From a checkpoint of a small mixture-of-experts model trained on Wikipedia: width 256, 4 picks a token.
Below are experts of layer 7 (counted from 0) of a mixture-of-experts language model. Rows are named router (the router's row for the expert), gate (a neuron's input weights, with its number), up (a neuron's input weights, with its number) and show model dimensions 64-127. Each number is 500 + 25 x the weight over its row's rms, rounded and kept within 0 to 999. Numbers have three digits each.
Before each expert's rows: "comes after" lists some tokens at least twice as common just before its tokens as in all text. This comes from a sample of Wikipedia text that the model never trained on. Tokens count by the router's weight.

# expert 9
comes after: "|", " |", " United", ":", "–", " October"
router:490439477514453504576497507515530502528526513478449508493512525451485495480463478506499490519502574500506506541522520483522558497502504485515512459464515501508470536470547515508501507501520479
gate0:501481511506482473490501494507479510515532524489525475527482538486489554482503505564502533520526513534494501496510493492541527489422534468463488508486530517536492530474478515458500496487509516
up0:451499538483450496509477543488522514483499493501486514496506468520522491534526536451482459499531474483503469501471489473484492504510504510517488506504511514476558493510489481499498485508482437
gate1:485477480514453496510498466535480454513546532532459493487504525451527505496501472498478495516527526556516488497521471514490527473508517512505501440496506526505497474500559495474517531506516487
up1:540528494484501475511465526473518515529486456454496475495481524487525532467486470518484494491506495515496493508476493492523499465456524491450498472506469512518499540545500515467483487482489505
gate2:505481516447545513496493513509523514503506535504477502500489466485504495479489520507517479531512583470520492489499481497523523496497484491544485477512506530474463470517498474496499529484496518
up2:502501480493564468499514489480479489527497458476486499475492534438499503505483489510514515505522478492445472459541510529490450495498484514518509472497523480521485495539491511535456484514473515
gate3:521489537536497470541503540462522465488508553537500473472475522507522549543454524510485473497463487527518496487532472480471501518470477487524481492484490500512524499537523497517512485510496508
up3:512533488442512459502514494508523520516481481509526510536531466504455473510503470468524502502458507466515478545503488466489474522473487507490533480525498525496470486508457520485531486502504515
gate4:560425496493477461472491524538549474499492516470466442483500525478514498502483497488526497494446491459518518485522482517499485472509507479508501469495457503503500473542560472546490490535505494
up4:485485509495476498521564509524528481490509510540507518496492519527476471502521545449496501514494486528499531518467524496471486475526521490540500491475484483490478502510526501522479497491555507
gate5:492475505520481530504487532478490485474523459503471488508508527502507499507484510500443482498515550543508469489520485491504520414533536519489499475437488462479512524500507479526465507506537479
up5:486531531439539460498497471467487532539446505513513437508474509513520501520463479537521500486539446489529474506486496509484446528494509480490483488549530548477520476501498498451486462519476512
gate6:496493484523488525488559504504538490524536489469439490508510533472528554501506523463508460507426520509532491523514499518455567506513493541474536493538484510483513473497505473539501513517532483
up6:482500466497468508481465457464510499505455481494529522522510502515501480513471493505505495520494471476502513494495511541523489536482500503519501466535522487502531483445479540478493480528518515
gate7:518471459531498537507465490489509463515574535498474475466478482451488493497510492507497504519503506505495512510592510461461500482503522509483465437487514490509498532488515485522535509523482504
up7:496520506507492509524525522502469522529546505547493505512522563503509488484514509489538527472473486503522475527493547492513463500474457494529495508530488449470487458533496533501482483545470482
gate8:497453491482473509499482522453473488535505471477471527492483502495480469503482506528504465543522503446486483454504522469499535520521505521527512506541509520492479493497512508503479530523550493
up8:480456492503525504499488543502523481531498479525479466550509492452533527452519510467475471505478491470501511499539501497516566473549496546498459486484539498520512510504512506516509478472508538
gate9:492511503467506501510492531461518517462506506534478500522509504513513501467483493445562526518535519529480470480517511501519505510517523518503559513463499474521528500448512495538473497564522501
up9:463532520526460478505502550478449501461521516495472504486477516526547518463507575486499481527538516532474501474536554516519513518483470511513514512460510531497484539510521492462467528520484485
gate10:467466491525448515490513489470489499480551534494477495523531540501460546508489497464501503530478530538460502515530490467523548505531493495502484497496482445536507483545512513472511541486510500
up10:511508513489489487492500528537477464496445429531519494468458485508494495476537480520501498472495484491512487494468489501496470511509456530522489496485510544441522498454472495517473431541504496
gate11:482509474517518482530476534512515497489478494531531493480480540427486504473460461550533489490512551520491467498510533516508489519528526478507517506480502461559490497530509444512505474461518494
up11:476475510573485503498464490493494509509521532496472476512508537524500472501476453483516479553473537507474504518465516510509538509543549472486474503547457502500469493533556544485454498462546446
gate12:492485498503501464497482471540510480517510544461502511475494524450481502492522481461496515496490502466481491477509499528526476530468472452522500467515484502529489549513511499520479495516511480
up12:506542494525466494520509491546512495520503508501439503459507534477499484505514518485484497467469498521474498537527506545481494499475478435510520459487524505517478532488502500459493499488531491
gate13:491511521539480485530488525550528499475478491479490488475505502487495511524456477507466500474456512451520491506511533505467555499457503499532452467495481495505501481504488494503494497503495449
up13:484479529511451511520490476490503530512475485543531508530493476530543488554512480472475485505525532494480512546505507512483471518485485474473469533517524513480531535493454555489499480484503498
gate14:552470496542485505538494473557490471536526515490496495482486500526514502480499527467485572476487589547500477564528525496478471485506518472513478494484495518472468518550507495543495504496504449
up14:473541531483500517467500477494500505534485509526488512480410493483512496502486453536496494493558510510516498477492487529495539481486478506504495512525510494490498472492466462516516512464485507
gate15:498495533512519506520521513512511480465535512538470506509496557517488512504493498497525472517501507527486529448539475480525506459485504510509515452480494459473542588512483472493474514495533520
up15:485535525541547470485455520477480445497513496507537512512498520515488487495468454508485538484518519492465538518522555520537513468500497472524493517488476491520535535518528567480469510524470493
gate16:503488506501483506501464541467466502501559509456475509540495489479480536538505470519512511514526507469443464483496498492469453492518464487473513495503501507510482496567491467493490491480498466
up16:481504504505515471510469470498518511506454488517535490502476522468480470489476541501568481500508516481485489459518506459486472484503464501484452468497521496541519506504521476489481485480491545
gate17:510483478491529504517489520480517540512496505499506480480512481514491476483521476480508519521535522506467503514517493502534532476542561476527501507497474524535471526453509526528492529496546482
up17:543509490529484528502495551485486482509527498493515448518477488486535522526501546522516515514463464494490527515480485480478455534489495551517516538512484491523517449508523497485534512490512493
gate18:469506511518481490533472559512449468497551498487457501500460577479514551461480532522504554497475517476519506522520520474563483486489469506535464508499461504493495513555493533495487491513516538
up18:514526492494475485548468517468491508496484464460481504486506524506488528501500490498575506544524530511532460538440519479535501533459507532486523564506507513449495526532430534490531490506497483
gate19:467477499455540451565492506505479514520517497513485503536507550495484513474510433515525465558542520518497485515513505488536522490513495522530468484506515555526510509479538488506506498551500505
up19:513487521492474545455546473479554483493487466482525503486491487452509504539519531521517537483518496465557531477460480515502471510474503484469503501529498446497527491524470529429472507464472494
gate20:517503508510489492504483499471497481527543485513457460508486493515545571498481482471496488476486504455485465569507483490504536518526476560456489481483485514508541496506467506497536473481487480
up20:478515504463537506505521503492474478479494492491519464482547518539487512452523489522500508495522516538529470492485487499467491529485531492497497526488541490503510506519541514508506500513473499
gate21:458530533451483517544493516511486505519523508548468489483505502486504537507471524490516475512494493538515489486513481506450530522477493429478499493490502509482487501514548494506481510508491509
up21:521486495494521521496484514477530489416560436480471520461475478513492483556496515468473517498505433501495539517512535522496447483513488497541477518465502541515493494522518527502489488496512489
gate22:442471501499480497563481530448505479502490499479472452478532554534488497499474528513459470516475558524505549518474528463521488474507463507507489466505468510511512524458525529531485496515504536
up22:498526486503465462493474505485477522488480502522520485502533487475488499521516534480522523503530495514512487507497470478482461539515504523519508488477506499527511501491470478451514487528538518
gate23:493486487497499529468555496458511519506533513474461498467502528448495478487477465491524496526508510456485489483537503503486527470525497527507506449517529546528501516511497447476515485527485471
up23:502455472465510504489521486480511454489508495476509511522473522487477498481518475491526480499536520517499486513500498500514522485488556461511503473480480502515489499476488541539482462533498494
gate24:426443472465506500516495493476509526508505513496482503501519537518493490453507551480490470542547562512500500470514519497532503513501520524513477506483514502474505510480516519510494489541534504
up24:505532473474540505463512496512509504524533542484523499482524459524518521472477468543514527479464501490515492478471496517478566486478486486492502500523507490492516491532470557474486448444412515
gate25:512497479503446490503496469502520497512520505440494488521476531438509512466518497497523474507443490490502536532495488536523500468494497538485534506482512483502500519450504463501485503432523461
up25:468488512486515491470497535524477503500492489509494471574514487517496497475453475497484489468535512464517494478496491475525474492537452519505484517497516496472515496471483517491539495512513544
gate26:526504497456511519511448507500413442521518542463465507469496527456503489504498509477543492499477516541470516503524542509519481473472566557504501470478463508482490521541511514512491519485480495
up26:508505508468483534521497466513465528459464481482492496516459534518507465552558518507542496490454531496506482496499464478471472497497478489502491528484506448509465462488498508475476444514524482
gate27:529492527520502516531522522503504472485520514503458467532491522485475496477504479533533514536469520495470521527478519500518520448484506512496474487536489510536483489454486513505483511495488499
up27:516507496489483475461506506525516499534501510475526489501510459488528539533526506485498484521493496515418518480514475504526473495523494513511502508463467480469506505496511491463522474483522471
gate28:552541529538469481505473489503492461522519527521486487462471483476493482465491515507522481514479495520553465537462524514537490492506529510466507466478513532509503527522530498493477488514485477
up28:438446533470522539487573535569491496435486466520506512515491514499514530530528514547544496470486463533470512458466507484463510509503497498451496519489512535501481508491471485463517489490489471
gate29:489472489496553558525474525458469461508505524501476478452525533499456498442518505466536476503495490490508456527499501500528452529482505492482531487534485473524455477548530536500503536480495511
up29:490479507508506527517488492504521490475568503494500518499527475533434510492479478522477545539507542504531504519461447505514508479476495513501486506510501446510471464539505497522498540533487502
gate30:509503494559489498503520460517500506513500572497475483479513498469469532476495510484493495497501546522504453530525540538529516506499487515520537497461527475517499514484503459443503496463519455
up30:508517474468480507520512527530493488551479504531534522524478501471509477461489503475545516487503497482543512491430458484512531493479517530508456518541509491498487480468503534539518489520453504
gate31:501503486477506501511493493559528503481498487488522526519530455512485516480498491538529498478525491480484464471456492497486514517493473509471484471512473473507489517487533506519499507488469516
up31:533514500526511542503501477500467487517496477481472474545491513516534509500494508500529517488471480465515500499475538457524467482504515516474527478506477493523504518495516517468486485487509473

# expert 21
comes after: " |", " (", "–", ";", "/", "|"
router:506481503496491518543521502480516529516518493496481498477504520460485504476492485504510427471527549513501484481499516499475538524484542483502498501481529502535477477459506494484470498522515495
gate0:494484525492494426526487524482468520474542561513498436499490482500500499476496515469469479473533549514496495473508501480519502505517477499489458509499484485539489505468486519499501479518487509
up0:507489513478495485494552516522504475481484451449482466493488514535485529467495470501483505542518492547483505540506504505496492488526522476507523488544464526443498537503506470487508530483487536
gate1:474446525521517493499526512547516534478544502530498493478494500500474467537490528499510539472505538548514465495510464508504498496488487527493487528498529478480564478506519454469497504508412492
up1:514518509506489497522499487500499511509495432528516473504503492472532490497463506520524504525474533485483486453490465503565522460514498458488514504484501512493528511486454450538485478462448545
gate2:506506491523475495478504500526456489538487553470472501484502508497511496522506525527505470506512541515477553524517524512530525505526511518498471476470488490530505525466500552512493512492492527
up2:483540538504500518488463496475470504504531527507520510478500522506486513522519496480502558531486503509529454546482524490492463493483487500486530465526522494496512510498500549515509480512503499
gate3:530503526485518518490508504526505484491511507482499484511557512503490542530478490506474525493494480524449439502462548478519489499508520499494488521497513530499559478454463477491492468481513475
up3:534473467486509453495559513484494504547513526532505492499522458503513493493460486479501504476472510501553508516483483467512480506524509547537519526506512498478509493532500459507512490482503490
gate4:509450486491497486508495483520491510528450558482523475486549491526491461507444494507544454478515520464471520533474502498482494517463515495462538481447496507516473486486516481477534513491519539
up4:492474509515462483499505502502554458514479504509493435463464564426483499524491477492487523452531519506497517481497494504517519475524484521528526508474485465497490506485505499460524524537517532
gate5:482475523472482511527526513523489460499503533465508495503495488460492482530508482466479476487520494472445481524479496474500494484527520593496506533494469501537476505485504463519525482459483520
up5:508525494528498513506495467491481512498460507491500521520497502569512501478507480483460558475459492511518485533495498512508519512482452474473528472533467497466481506432469510491514465544521471
gate6:536524511492487497512505501501501467497526485532492511517490510433490543506515509509558467478462529468527537479537517499531488495514504454486482469547517486466516509523481453522509486477456517
up6:518500494500511511503470495493489500482522488437487493511506433559534456524521512484489486514497456503482507483526458494489468498503506518503465481462509480538495468508477501498487489484481481
gate7:477491491533537508512516445556490510529476511534531495497516455470464514462492471495502487519468490490509449492475520483532507498546536536493491501510461504503473494436504493490535433524456510
up7:479502484488470490491509476514482514508484530482509527419508482481486482479460468473477515507466581481498479479498501505488465564484553549508486508470489548532457454492471455514508473465521494
gate8:444459506502501478529483490512484504497501494521528505492550503486491516497486528534503498504490481529511493516511517511511505506524452476480474476509529465516495488501526491521523511492503484
up8:474467511502472528534515473492472532491524521492466482457495551499495513483528515541494488582493504527526460539501538509467518525513494484520483453526474472489473484478503522487502520510548482
gate9:501516549511496529488516489524506505478551514499461496516482550515466505522489463558455482537511484498475498527497521502537531513499510504525464442536529486519470486498490492458527430544513500
up9:498478485479501521472500481493453531525495476517514443495496469488501486512474493506517513486527494478482507535474442528493492531475480440523509531481501455459493508508490487482500537447469498
gate10:495502484512500467544534531503485500511521532483488512506514552550538494521493505511506494436535507475496508547499503506505519511469494537522509542542515492502457545499538559523477506543499508
up10:527513506501517482534490484503499528465513510439508494480505502525537450541535469474459518507521501509510515485485520487485504511486507493514512527482504513526481503477503547510484521549523514
gate11:512474522473505483491516473507502504473466472494540515474467522467506532487462499498523504487526513513485501480485533486552483529526489505518474490491542474504505472529483456455503491477513523
up11:476490484453453490482499526502505474490479508500498524498540508509536506460467544478502470478487513471503472475504451495482520470508545551496552471463496491469464502515487514516519487510465507
gate12:459505494505501493510544493457474520461503479480497522500512485473498528470491499520507520520531546471529465502456465530503496523485533527496535507503506510503513488478498440542446492535485505
up12:491512535493501469501472504484456510474478551477468501512469523513455523510495497499499509551503490501508499485509478475464521502445489586523500518496504520441483487473506510473497430508488485
gate13:509475478493485546529535445454501498466517491504497484537490525487507483513502500488583516468523512506493512489496517537487499481482512473505526475513499511496480481457480514498485492547543535
up13:500489467496489536562521471527493517482523483490522494510521475463478508507520506515565499503495577498468499458486533534493528507514514506529521477520502511531507480429513466475454509524485526
gate14:455469527490469529525478509516487490504514516491489439499492513506522553459477530522479523480546478487467502480537499495509472426529487468493466461517513505526516522498502500492454504518491497
up14:488467485535508467521520487522490505461493471500452499513469525453517470483521507478473523474496465501529490484499472469509491526544465597484510480518518497490517546431465521507486466490487528
gate15:511523522509523555524495488490488477508513497509503484496468503493511503477455467474482494523521511465496490493510548479472536488475472551485521520494483520450496509484515508468473470492474472
up15:501453519522538504549515514524530468509531522507484532458477515504462487545479546497523458432486510479557525471509504502505522544528473494494494486441549482515493506478488537523495508506532510
gate16:526468537495491485536531493472495545490507461457505491544458488492469524469513505480490468467529500461471537523553465528469524471473501510529469490471505514499477534460442497494514470492472510
up16:526538509455522481443441539468529503540472499523523474480537501493489487533509539497483524506509445523499486518471495478465475475496516468498489494513527490529520500541513496517495506475514512
gate17:517455500490448516475487476507473553505504504425531476508468550496511522498455492529510494530526517523463495455485496474555536520496559497556500503463507492498500475475490525489476456532489524
up17:527522491536499509475517505490467485508474508453566491521501489492563552517533470513524537531488442516481472510476444480519516490501488469533499532505512489518533531509492524520527441534493500
gate18:504538539479497496511534474486509507522451510455476511483497481526490481512477540501537507504495514497483475489515495520498500531461521492530486501473534504498464489525508475508504476508525472
up18:463483505480537490513483505472471486510517478536503518480546444475481528489503539552453520529510522494477533506451527473501488501518508491482505497497479503519503468505492465526504513529473525
gate19:508466561479475566506523503481497529447490474460454504495456485507476523492524511482500450536522475510512483484522490537443503502481518509524504484509535494501479533482501491488487485507484517
up19:510490545438529504472461523535516545483515552533518458486519477526514514498498440513493514516518497503511485450512491501505501514513480462506522509525564529499500478531493488459507474509536494
gate20:497494505498493564524509479512489540500522497538483473499522500530518548455467526470527475483514509508539483470492490502550525484507513510462500445476470497511507512461518501513464512470518494
up20:500483523512475514480491482506542495490511519488472469507509491434516474534521451492510553523500497468513503519527472503502466477511535441516494458522486491485507484518462510491479457516462491
gate21:503502534528541479523464495487508487456527504511459543499497492488544514518490474522493482541480525484509506525515559497481521513481490477521497529505519478502527493482483482459506454504475475
up21:500494508533504494547514520515517478453524514530485535507467491487520533511481520499489494550517510488510539484503484475459526520495517519543494514510503479448493505497485514473519524506455478
gate22:479522515507504481517477461528502500451502497454546514532487510474483496501460435519543530492561516472502448495442480474511504498500506491503490514512498495506563493518512496511401446521512479
up22:524520483502503516505562501453491515478447497527491502519511486504487506512510526475542526497453505512549546465490479527509439466531518490490525495476457504548501477490519471513504539519483513
gate23:474472508511517529523497457512494507528596495467491509530472461495499517457495475526458512545530516467503474512528471460546548490475487562486515449485528481481456556522488521498484459480496469
up23:465516525459519484502518487504496494510531494530470533504470437472519493444490533515468483469490483478505488490509505502484471546476485509480496482509477535499496478507457494481502478488491530
gate24:527503512509497494498474479476514490497500500475487496521461499471469491509484510517516504473514504487457499474488537470520525510482463507492485511473523478499498541522479485489513459470530473
up24:486509481523516472502544514487494490495550511584496495496522527502508495497498511500531493548508481503530482504495481508463494482530513516484493480520469524488450496509516515520515537526466491
gate25:474488472541506535527551477502490485551561515476525479543507492509498529510505525493471484480499511484499486508532446482503512486514535470480452500486505509536512494467537466543496508492513531
up25:528482508479487501518524496508490513500581552487514489539460520501488531514534457493513528467519509501492498524524494522543511535493529451511499506486495505501503512461478455507485496534530504
gate26:478534510507509527503506529471467487511491516449507496568496502491504514496465514527514542491478480472509494491511471482506467533449517517502526488513513477516524513531528495553502528531528509
up26:496493502530520520490513486490503531483498529547483503501517484474506497567495544511488529475526530462511505456510466507502502488534509510530497539482499430523503464542515522483467494521494487
gate27:483453521500503483491463501532475462485544497518517472536483541529461582482454513462512438471469489522500482502479522484524535520518501461510473517538520488442494488468535536503481486542495495
up27:510506493537482489502486500474503483501507504533486473497506535473511500543490482529532488488481497491514530533512526512472488515506462535475502481450506560451462506524495503463513480440504456
gate28:519494566517502573497484512486506561480504482509518524494460489514448511523492524503491487449457508440464513464523528488500459461476491482515468495490523490497497475550475487462475481514482507
up28:533548456524471496483526479518536506533483488483495541467507532491490517450505498484543455518494549512493545492493511515507519541518532468511507502485492476509496455512500471522492492482488487
gate29:471486528508487467522488486500490501492524504533467470485514486515532511526521539509502474516516499504472508475510456482484493485493513530503478482473490479475485493543527460488480525514517484
up29:519493511512461532482500468483481456531459509451493486496503539494515507546482465529459514486505505538474515502517525546514495495538513498488482528518468479533544518498495489506507478486512460
gate30:505471477464471515522537525526480531512567521475513497450497523532510485520488478485488494505555528495477479475493515529472524539503506491527490525496568539543506472497506511491484488532504503
up30:496484491508522454520467495525529544484450504549529466520515456493505500516484475509514531543469508481534519485450495457542465494499499514497533534457472515501545517450494492503490479485456515
gate31:488501486540483467522490512506462465491487520469503482519494533425479495497499547493524490544500488475497479445467471483519473506513553535473478499506492515504495497482477512488475486475509477
up31:455489488485462482539486495548515518497465490520511522510545490510536471462510473520460534507480523514513500498493511506519540474541484470466510516491491486509511503502470511522525490503504521

# expert 38
comes after: " |", ";", "–", " 0", " —;", " 1"
router:498472471494480501547497475481527530479491506476489514482513508481507484468478484497487495470494522492516507520511496486524518506482465491476487473487541490527465496484504515510487522491476514
gate0:486461486457506527551492493457483484442496510428505519498493512492474507461481480498494496493494521502500495491490477510511472464492465455516505507468518516505481512495494494530475505483479548
up0:503532495523513471461534519531510496520483462485502490502496469533490473541547500484488488513495458482539479503523478506467503544502499501482471535499429511521495537509509533527507508531528465
gate1:495508499474557518532508481489515513441485514492502488481494498532514505515457475450504496554489551536482512509563484468494498507486537482525538498482495484526531460487507526465467508542486490
up1:470510516488443529447547475481509510481526511517486481522533505526469545487527510484515496493514467510472518462478476486520486499475478508503506512489535477503539512492483474495542481489493467
gate2:536464528498514480513481518507501486426500499457472499509488511503516489500479504499519541496478514498514514513508503484484485451491481526470499507480465474496507476520491488493451505503489539
up2:469467517469492478470495470508501513466513491476456517513469490454482519506463499531484527492516499433512458461497474459478521480540505470510467485481453494487517452482529492492495530526481522
gate3:520464487526509495549505489484487506457503537451526468464510493479497495489507500496488483490477481541500528449478511460524520460465521468464522485495503517494480508511472472507482484467507523
up3:545480472523544511479456500503508530534510500467559523472498453481518487460484482541502476491478490485466485485510545472469538477473523435505489489495495498483482530497501462511505507476508540
gate4:499504515488496504516516460494520481498545459476501499517493511501483522565509504525492489449473484503488521492508488508485544534521492491485496483467501477511497506512504515498456465503464495
up4:496494533525511485487472517521499467490544503520482485461496545468489476514524513479488511435471515510476480523518530495499517498509449515454495469489550536514472478531543515504466500479513499
gate5:445483485504435502506535438450525485507513508505500512542469514507482506491481511477504521471509495469461512470525521504512513522525442517519488459461513460479503550519478503496495471457468486
up5:475508501506478463485504465483521480485520470504462511511459478478532529488480493454518515438479477509485508515516474523478505521496470507461510496465519490483498571509460450481492497485482485
gate6:491475494505491480548503479502480499516505540445499506475495532489500535481475513524477466525487493523500510517484500488505480518457479478475510497487501478513489492492531505500478498513496508
up6:473505497528461482522502506536530490497498533479474542474542555466477500531468487537516474495455517496504463511513496507485476487533506461473484450460467469492500540538509482495499514522517494
gate7:471455521542481498557490490421506504493532470484488506509487496495515457490465487483512535478462494547518498526513511525507533508500494483464534499492509480456513477451494467493507536482514502
up7:504432534523490502498511493446514528487539497505498522483472484523514483464438535468516525478472489497519499500485473530536510523490467485503492506474498524460499499531512453499454524493519534
gate8:528475534497453546484540497512528506508546505518541492523542539563477510584525518488492501499476495493502496501494486481557500514468540517488483472508502502490526492500484512509498410485519488
up8:521504534508459527517519488518520495522491468496511498494502514529472553562541468476525458537504498472525492488491481505498489491489494539498494508515488477514471457460454527484479459470464495
gate9:454499504504458450483499496501476531458538503509495536495501516504495493480496501480465504499560511513510517490511535512513511486478542490478549486500466561495463474528547503501475513491539472
up9:498461510537470535534504526494492479481504512488480492491484488503503478449480485460474527550495485525474479487553507495459483503494491489516490477469534489532466495524504477506491532495498537
gate10:503444493513470501506511467472509492500509545486510481513481514536509496449535487500498499493535502486468514511536521514511498491441492520498521485488513481513479494522498469487488492476535504
up10:465483479484497527513496485502491537490489521433503514479502435503499522487448486501499479496465525520512459491498529475494494469488483507463539490483513549534506528532488508491486527485525516
gate11:518469516497486534531459492466471484540532536485474497490485532549485559469518493496479549494518498485482513521503494471514521501463500503484484514525502492485509480524499503462489487529468502
up11:476564512491492477475514518492529508492491488531539498513524486466487507507472489505512504483479486530529504496494468518474508517546521508498521465499491495487534486492516525527508506486547516
gate12:502502528508516524468529490490514526487514516494476499480551501514480531477512487519484512542519493530509524495523512485474497446477495539479524520515520502460495505486487487551462476545518447
up12:500519511514473490524492485529499456559474519520527498483507520491498513505495441515473477504517484479480530497505543518526525487511472483481494537512506442507494520481439506540509512476520505
gate13:506506490496474519548507486543485532504562474516482528468496481488503538507469503511501510491455484532490488517501466461514486479557440475501546520471496499493494527466494489506464479475505511
up13:472493517506458491498505505516488449520503511474488521503496540474483513554524500489509485487488486460521499513496509473488463492487526491534501504508514487494476542483490432503514535519466483
gate14:513460504467510509516507515525512517478459503511453515482466514486499544491487485501516511463483510525534474511518478562512475449496511513523508461519538515470477501516492418492463458497496499
up14:540507474528538490512500475538479492465492518459497488484505515500456527471523478496505509490517538507499482498508498494485485504564485515544506516466543493492473492510522459472514467489433554
gate15:528503525518435513496530492531507494546521507499509487470501500516480504492510487508496513516466524519476501485494505531540521498511492481522517491510522479468490508513526506504526475461496466
up15:512507480516570498497464465526487515478485522498488516522506533503518485491458515519522504473509501540473496521500501453471454487491480473440522480468480537499509477498483530493463498475523489
gate16:537491483504525496498499518492508484471468510465492487464536474492454508502534468504425508524455470519502538511491526504498492494508524545529457503511504521502485484512482476514490478489501513
up16:502569480514469505517470465499472507500525480466525516504492462529487534471535488516466478446501485500541469454497500529515511528516500491437495487473524543487508488487489487522477517524524511
gate17:526473486514577497476516505520530531498501450498539479512525456484453486503480500512475531490539464491472487418483482513519484481480482487509476497477513499529543504502530515482492501491504516
up17:523467502517473528489517512532512508534448552479518469524504508477556526468505531473511527536552523515510461493480550505536499489494519523437482480521488498513462532533519547508500473501487532
gate18:492477515502474542510519480466493497475529511489542493568519521527494509517495550483465510478470499452483508501490507485488527431505453546513503455507503492485526561525453523474495485517514522
up18:489478471466514497530447473523517471469509480496513507508493518482483525459501523509516456452482509493495503519508532484504530479457506428444458499555534549455518520520465490491499512464494524
gate19:437477551498466511495497518528529522512536493478529510506493548519500527508520494525545489471508509468485462492499583480526494482491487481516496498516505489509507515473476513517496495505460485
up19:553486490513516544539493490494505490476513524465554526500552449550507498517495502505474473492510520496526491446496479502485507465464455508486527477482526467512515485505487530472510558516532511
gate20:539473521514519495503502511476537508469513476463492467489543503512479534493494498509518509574566494506502513477472505459525516479481502444484518495503519474502549525461556511509461477495522476
up20:545524486486507553505469500490451484540499547492492518511485484511544504501515513548523504504497513496494509478518491487494465495510498534440521540471481501507508501508518518496459472474517469
gate21:520520479519482458524491480505490493466522483472486511511486531438488527471509500501561476475498521547498457505468536509502515533533492472464478464504520514476462488472503492507514513535481524
up21:490459517521471516511480519502513517502496500509484509503501509515540498471479538518471503489506493490484509569487584509481527498516468479453480494498517502499458531511481535536460551499512512
gate22:503458554509446511492484542448496514473508512506473471507507503521487523513533481487476471494511473507484512459507503527463523455493468513509495472488508527506512483527542481507517519505508491
up22:520467504490507514490491555492536468488526519494484503503521509527545492505519459537504520468493486524527479510474448494505478471500487466502465520497510512484508482474527490492521499474474523
gate23:466483521501520524518493523488499496471501512473483470508520506510465484498548468506525495447474501517540534515469492508473499471492483549494478490536523459492540490535499538504497494512531488
up23:526535514467501481515504502484496527458498496508513484496510500441585521499514524560481519488494507521458475484497517476520461498514446483481504480508498540495497514505469509513545540463490517
gate24:472492519514529463511517506492472498497563498533505501518488521483505497484513491498492471451484500510579455492518501518509484458464498521467547483463540565535497432487501502494530482540472458
up24:480487470515513482549467489491442473538522508514544519467472513503519532480463523488515514494495435460547487565511492519512479499477481567430503476474513519484518470543507512516537491498481473
gate25:527543512470524506512516458473491474533502537458462481511495478451475518520546515519481561553512512526501487489542496495482491517469516463558510459510504532502504505517506438507481489513478486
up25:534488488534484505497421496476496521495502510491529502480532488513493557513492523542464466504467505491500506520470536486505485506493511472480495507483525497519487511506488470489515469507539505
gate26:516517472459552504516496495511489493486502458475473458480478490514491540496502482456538477506466510554543505497519486478488464492532507500495487480530560513527511491540491494531480501506427511
up26:486529491507534505511477527526508549506512520510551503519511507494478517521522506538524480513521506521487505481496463524483489507511483497545483539447520472476460516502522489512521502472514510
gate27:509460521517543512527468497528455488485492462474490509509551512475497569471495524510494491478474479529500488495496503477489486494465489503512562538499493504501494485507500497536501463493493525
up27:515545506514506492491506539497517506489461504454536532505523495553504500482505491505455482502470498474485517497514479536474507466469460484495451512496474505539523559536503498510526470452562519
gate28:527530458476517543548497476504472497449530482526517517487523553504476519509479474483482517491477495523519497488509469482504480548559493486521477512479459496505472471517509486466508484510474531
up28:503521492498488508501534471498455506504507474479454482517501448542489479522526497474519515503545504460516479492458438507493504548501513527521534499496468513502503507464531475475512489526487504
gate29:482493501488480515515538501462574542469524519483520499501499500491523491526512486462503504502506514522492479514552544482504491492507526477489546507469479533485504514489481482522477507485498497
up29:508501527510513455475496499492512482550493497521471485504517466512539470488504457482479521476548472509523510486497517486486499480505514496454544497481478504500506472512518511480516487549503461
gate30:508465483509498485537518500505490483513496459503473480515448534487527465493527515488488407480520530434544516551537541486458485494486526508469515529490506484468485511492515504545489512508526468
up30:485507529502477508504524492450519515498507510484507522514543532504542501521504473487492485473516490518495474504505502444514495485497475515526550470506438508454491498489458466503493481460506494
gate31:504509497525500492510542519484464500469580495508425510503501513509463497456536493490473512504517479477509502497516489521523475470502491540458504515452496494516479529464437529489515483509513510
up31:519522483461498512488522496510453503500516491478479507517497510477487514451469518522545549488522530504459480472492507484519497536475485513482501441506506517458514467490418526465523497488514494